Weights of a small mixture-of-experts language model, trained from scratch on English Wikipedia.
Size: 15 layers, width 192.
Experts: 128 experts in each of 14 layers, 64 SwiGLU neurons an expert, 4 picks a token, a softmax router.
Training: a variant of SOAP for the experts, 476M tokens, 7270 steps.
Below are experts of layer 8 (counted from 0) of a mixture-of-experts language model. Rows are named router (the router's row for the expert) and show model dimensions 0-191. Each number is 128 + 24 x the weight over its row's rms, rounded and kept within 0 to 255. Numbers have three digits each.
After each expert's rows: a language model's description of what the expert responds to. This comes from a sample of Wikipedia text that the model never trained on.

# expert 63
router:120100121122102110134142117113131150097123099126119122114125146166117087093169158110149130127142150118085146125179100135141130130151094096123176115103101133137125134139122113098118107120128147153147124137064151088149117090154159120121079116087158129143133124092119135156135130144151122137161071128144131140149164165174178170142129104144152117168135086098146111083091093167086125147089146110141103141090148117126114109103129170133139138157117130155124155157110109176107134120103116166193137085130099114104152108132167131105138127133116135114163124132097158147131135128137103118
Word pieces following a capital or small C or P at word start, notably cinema, plus closing braces, bars and math symbols.

# expert 61
router:087137131085101123116172133097156163126097110110085107139128123109160124093140141097136106165153125132139175119138084163156143113132103116116123102118099151175142153134098121124107107139124136173155146125115142128154114132143141129150107141129135091149146134100148130097153176192149119142116113063141101137126148134150143136126092088150135111169131102126138187125093130160128108119098136096162106122119152149086122114112128170090147117149117167127066114154128082164128115089109112128178139123156097132149153126101144120098133107139107114128171153168127148130157143160127139134
The single-piece s inside or ending words, such as doubled s in Mississippi, Ambassador, Wednesday, and plural endings like issues, Collins.

# expert 39
router:137143146126142116142137121114142153104108111087124093164130136136131104100131152093111142130140182091107145106136118131153161099161118090080150131135104150130133170110121099112127130130135210134149128124120148134142119137140116110139103080087158108151181118113174172128130201146149112125136115134147095116138124161136161138130122093130145085168119107132140154087111098131078141154063147089163124150082151138120125128110149148124141124142129176168101130158108109134106139108112123140162142102162146129127122125128160108101158134159095143100183123103130129128146151137133106114
Tokens right after a word-initial capital A or other single capital letter in names: Azerbaijan, Auckland, Aalmaram, AZE, API.

# expert 13
router:121143123100141111172151187088142124113096139113113097189108160125149132110101157091112146143115146103107149138135103129137159130126132128124121114115090111165122175165106097115095111142160145137124162141130137112131095132137109106119144079116132142163176114107167151126217151142128116156130106107126138160168116135133147133116126112158128107147093127120141144118107104138117095130113136127146116139087152162089132110104143120093119101116130112163132102140135076132086169160113119161143125100157131126161151106158119111109160109107114189114162152145150135107157148164083096123
Opening syllables of personal and place names, mostly Ben, Bar, Man, An, Ber, as in Benson, Bengaluru; also mid-word pieces like planned, ranked.

# expert 42
router:110091128065095115177150153126124144101096120108068109150080150145136084106120132093111151127137156095131093144140099173116134123107128125087153112133120128139124159125100083113133097103149150128122146134087118126138134055123123096144125105123129125159135091107144152145173139145095092143130139095122132148124136173131139172132125096140136087156107096109133142096099124131109103127098142109151097128110145131127086119118095171104119062112114138150130146145129113170107144130107096132135152094150120149139145101117141138133153092180110146137135118143164129097154165133099096156
Opening letters of capitalized names and places, especially R and L syllables, such as Road, Route, Rosids, Rocketdyne.

# expert 16
router:126133139087105106143148139109136112110124123102110120149110150129152107135136138098123150159151141108098119117129132136168163106117094106130169116092104159185120142137114123096125096108116154165165134121106136102136105100131162105128126095113164119133140081121138141134164169137151120133138101111153102167132125151135178139143129125181140138186091097091155157125099101189123123146126138092131081108113136124106137124077102171128153118115114173137117127162118122122066148104115135127163129087151143122149151099119116106121170092141090117145126169136138153103165139131096091175
Bare space token between words, often after a noun or at a table cell edge, e.g. mobile _ phones, League _ ===.

# expert 55
router:092096111095133119144139132103124136111088116103094107143091165155138117097151142090139135149130141122111123111128093136119145078129107096113160090131103145133111162101113118100105102122148145140148163145087130108135130101136163127163099108091162126129154111113113163135159149160133135146142100126136117155176147159140163129112097092129125089173096088067142150105101087135094109152083148103132095148126134116119082141099129144141156075137116135183112115132121096162101139130104119163191164110155134122145128104128151134117183122157123138126149132152146132105144162116140122147
First token of list entries or table cells in taxonomic species lists and stats tables, such as No(tiobia), Semecarp-us, 19, 25, pipes.

# expert 7
router:084086127121117120124166158121118154088086116115090092145087149141148140107201148096154140153136154132123160120104094147131129108129130091142156121113134134123115136093124095099100106128134150153136185141116123132159140109104148103125131091080174134142173103107120161116142136145114121133135089091136113154122158154135150132111114109113131099161103086088138146120118100137117134123103132099137099143126126121110139116102110156130156048109128127179085134131138109170103142149116101157154123107137170148148124082148121127126190113152081141123120123128167137132148159112156125123
First letters of capitalized words, plus symbols and encoding bytes, inside wiki table cells of names and places, such as D(arts), C(ourse), /, _{.

# expert 59
router:059077103101136120139141137129105157082125135113119091161110187143128124110142147142123165117138154115118129098150113139115156122113124125075144117124092169136117129103112078125113104122141147163133149135132148144112091122159136101124101090104146098140166129119145150112113136129117075169197116101111076185131134153138140139077120121117144110136077104096145145135099121135081092099113134090164120134104119156120107112132110117114135100112143141161140131126115106139098146161123084145125163112132083135127153106107099112134144133169128138133137140184137144111148138147117085112
Opening syllable fragments of words after the, a, of, such as se, pro, fa, pa, no, po, as in Ghostface, painting, police, Noir.

# expert 35
router:105125094142138079165135151116131140116123140124126098145108148153148098076150150100118134147128126117090135123118113158149163150133129114116128112125070135144140125125102106129137102097118139135107155140122158102129132133127116139176132130124165077144145108120170138125154162155195128133114081133123108122131157159147135119142129120113125113142073124105128147133110089121114142141113160081192090123079160112108122103051104117119123113119132153139100085156133113118095149149105124157174140129146131110134187111124166149096156104143105150076123146189142135124110147159117110124
Consonant pieces like d, k, sh, ch, j, har inside foreign or unusual names, as in Poshtelu, Pashtuns, Vajrapāṇi, Ferdinand, Ghar.

# expert 12
router:070096103114083131144121143121141138090089120109119119131095143157114108101144149117128132152127151099134141105136119153153124100147076112088150122103134162113136129174131122130095115072127133150123171118117149135130081077145142119134107120093143108124153102133149137130136143160122109146137130106133108127163135174166113183146142096123124092143137101110131146109119096120106095111115117150115108156105140133111137090101143162109158115143118162164082127152065128120092177104112087115175141092154161117132152120131132145112134120177128138135165103192103139152151151129085116134
Word pieces ending in e or another vowel inside a word, mostly e, te, ne, Se, such as Bye, posterior, Technology.

# expert 36
router:103098093117122086170137154082147119110110121085140111167112114128128140115129151101132156135117119102093151107146107152166167111114127093125166099070143136177163148168122142113106122121130152137145140169124146122122104123109189124143075116081151120129159107108167139091129127128151095128149087128143111178164145145155121150097116100139134098121140130111161169112119107148130127175107155145180107117095147113136126124109119143071161120111143125130127149117148111141118154130104123143194124092147135128138170117104171116108155115129103127108148148142124121074132164122132127136
Hyphens opening bullet lines in infoboxes and lists, such as - Area:, - Class:, plus table pipes, dashes in date ranges.

# expert 44
router:087102125109139111144140142127147154103100139099106100136114133131163108114151125131116120161133157119102107093185125119149131097122087115091156073101105159129149129134120123111139078131135139123137154146097144115130093122143186091134089127051143126140154100114146158132141180129140097139115128137164135136148149137149148137086131110170127118136119106072165128105124122112084116152103144119132068135099125168108096117090085134136119147120118128143083129136110089153086157115094124136136137083142140125145154112084182107128143113117118125107153114132143124091139163135109093149
Century prefixes of years and month names in dates and ranges, such as 19 in 1948, (19, –20, July, August.

# expert 8
router:103126101146104117135176161121157126120084108133130110138117153131146122091153156086103127149154155102117179082157119149150124104150131093111151121110131093139162176119090138124084118126152136124109169168130135156165108101135178119142103104113136126161158118104130174152155179142113086157122109104142093122128136165148119152100116111142126144138114115066148114083130087116104128141093129080135082168109139135119114133103129135128133116105086154157090117150143126167130160104113139179124164110156107135139138127148130115138171140145087141097136141131104143105159150131102116140
Periods, commas, colons, "of" and ampersands in bibliographies, initials, abbreviations and name lists, such as F. Angeli, v., Louis IX of.

# expert 26
router:099089136084126138132142137089125122094119108131089116183089130156144127128151148112140143146146176095121130102179126156157134112133140104090135120116090156166106150141081103100106127130152184140144155153113131157190110081124152119164115117104159117148139121111140142127171123162131137172133069125160118152127128131124146146109096116152113133158112095114135119116134109141068150144098146113138093150118146148108118122118100137110126086165126113155122101139108089151109161130117120154145147090172121089153141075117135127105139129170111153118148121139106120118157155136131124183
Endings of Latin species and genus names in biological lists, such as -us, -is, -ia; also scattered content words like contain, species.

# expert 58
router:119108102080141155141140171132125179115114104094127106139128165138126092115149143097108155129135164100116145093141103145160177124173128116068118082104126127147114136144109098117104111114129178127107143165107152093142146096124145112159107126083138094131137104128160169133145133133128103132153085134147110125151173174130169178151112091171130136155127111077118151116082100112136097112124196104147133128126141141118096121144143134143117102118147133154099139114135132138108151144122124159143147101136114141161141076104124105124125126120098144123143133125134141130187170117095121169
Section heading markers == and ===, and capitalized first words of names or titles, such as New, National, Team, Country.

# expert 50
router:116125130118118111174135154107143122066098115097131136147084179118107112122118144112113138151124141101105141118141106113167155115158105101130109130118107141143131111129105130136125122118149110173182166123144139079120108140128171121120105109119133099136138125090140132104135120180112110127152093122166095142152144134143156145091095095152135127138111109123115162112113150125127088119120140100109096143125165140093102136101103137119150152148143101143091137121113093176105148100118117124151174090154092121146159119174134113067160106147090149092123133158126174063154139113094078130
The subword er and similar endings like -ter, -ner, -ker, -ler, inside or ending words, such as Pres-er-vation, Dard-er; also father, coach.

# expert 19
router:103111110134099136159159152131152163079115100115128127143106158121140151112125147123118175140133164090111133068134125120122137133133125100132123097107085146115142126157110079091116118116126151160118171147122133088124088106127178137141117109098168110154130110112160135086136165147116134163161122110166077150143125161141149139110128117121134113134142084098135170114102117180133080099098135124122108146115146158111093124109081127100123124128116121169083130134095093160115133148123097139132153120142149137182132099160120105090186130151103134123145148136114175139111168103110119156
Capital or lowercase F starting a word, often mid-phrase in titles of organizations, such as Fund, Foundation, Fleet, flute, fled; also N, comp, inter.

# expert 62
router:095128111130122074143141120107136165129123102123050132145087118157136089133167147095125133140131143109132136093171095109113147115181106097093149106093101121127126133114132107092129120133150126156145127143153145114144137096132126137163121096107149128156154111127151159144137130157142111138129154129137062143144137152152139142109083113134155133135091091142159142100129107148067094137081157111168115146111141145099086121127107193117125144129157169166138123110103113175115150095089137165164155100149136138173137145130118093127148128127123143102157157148114151128157154120105119132
Middle syllables of words and place names, often right after a capital S, such as S-mo-oth, Carls-ba-d, S-end-ai, qua, vol.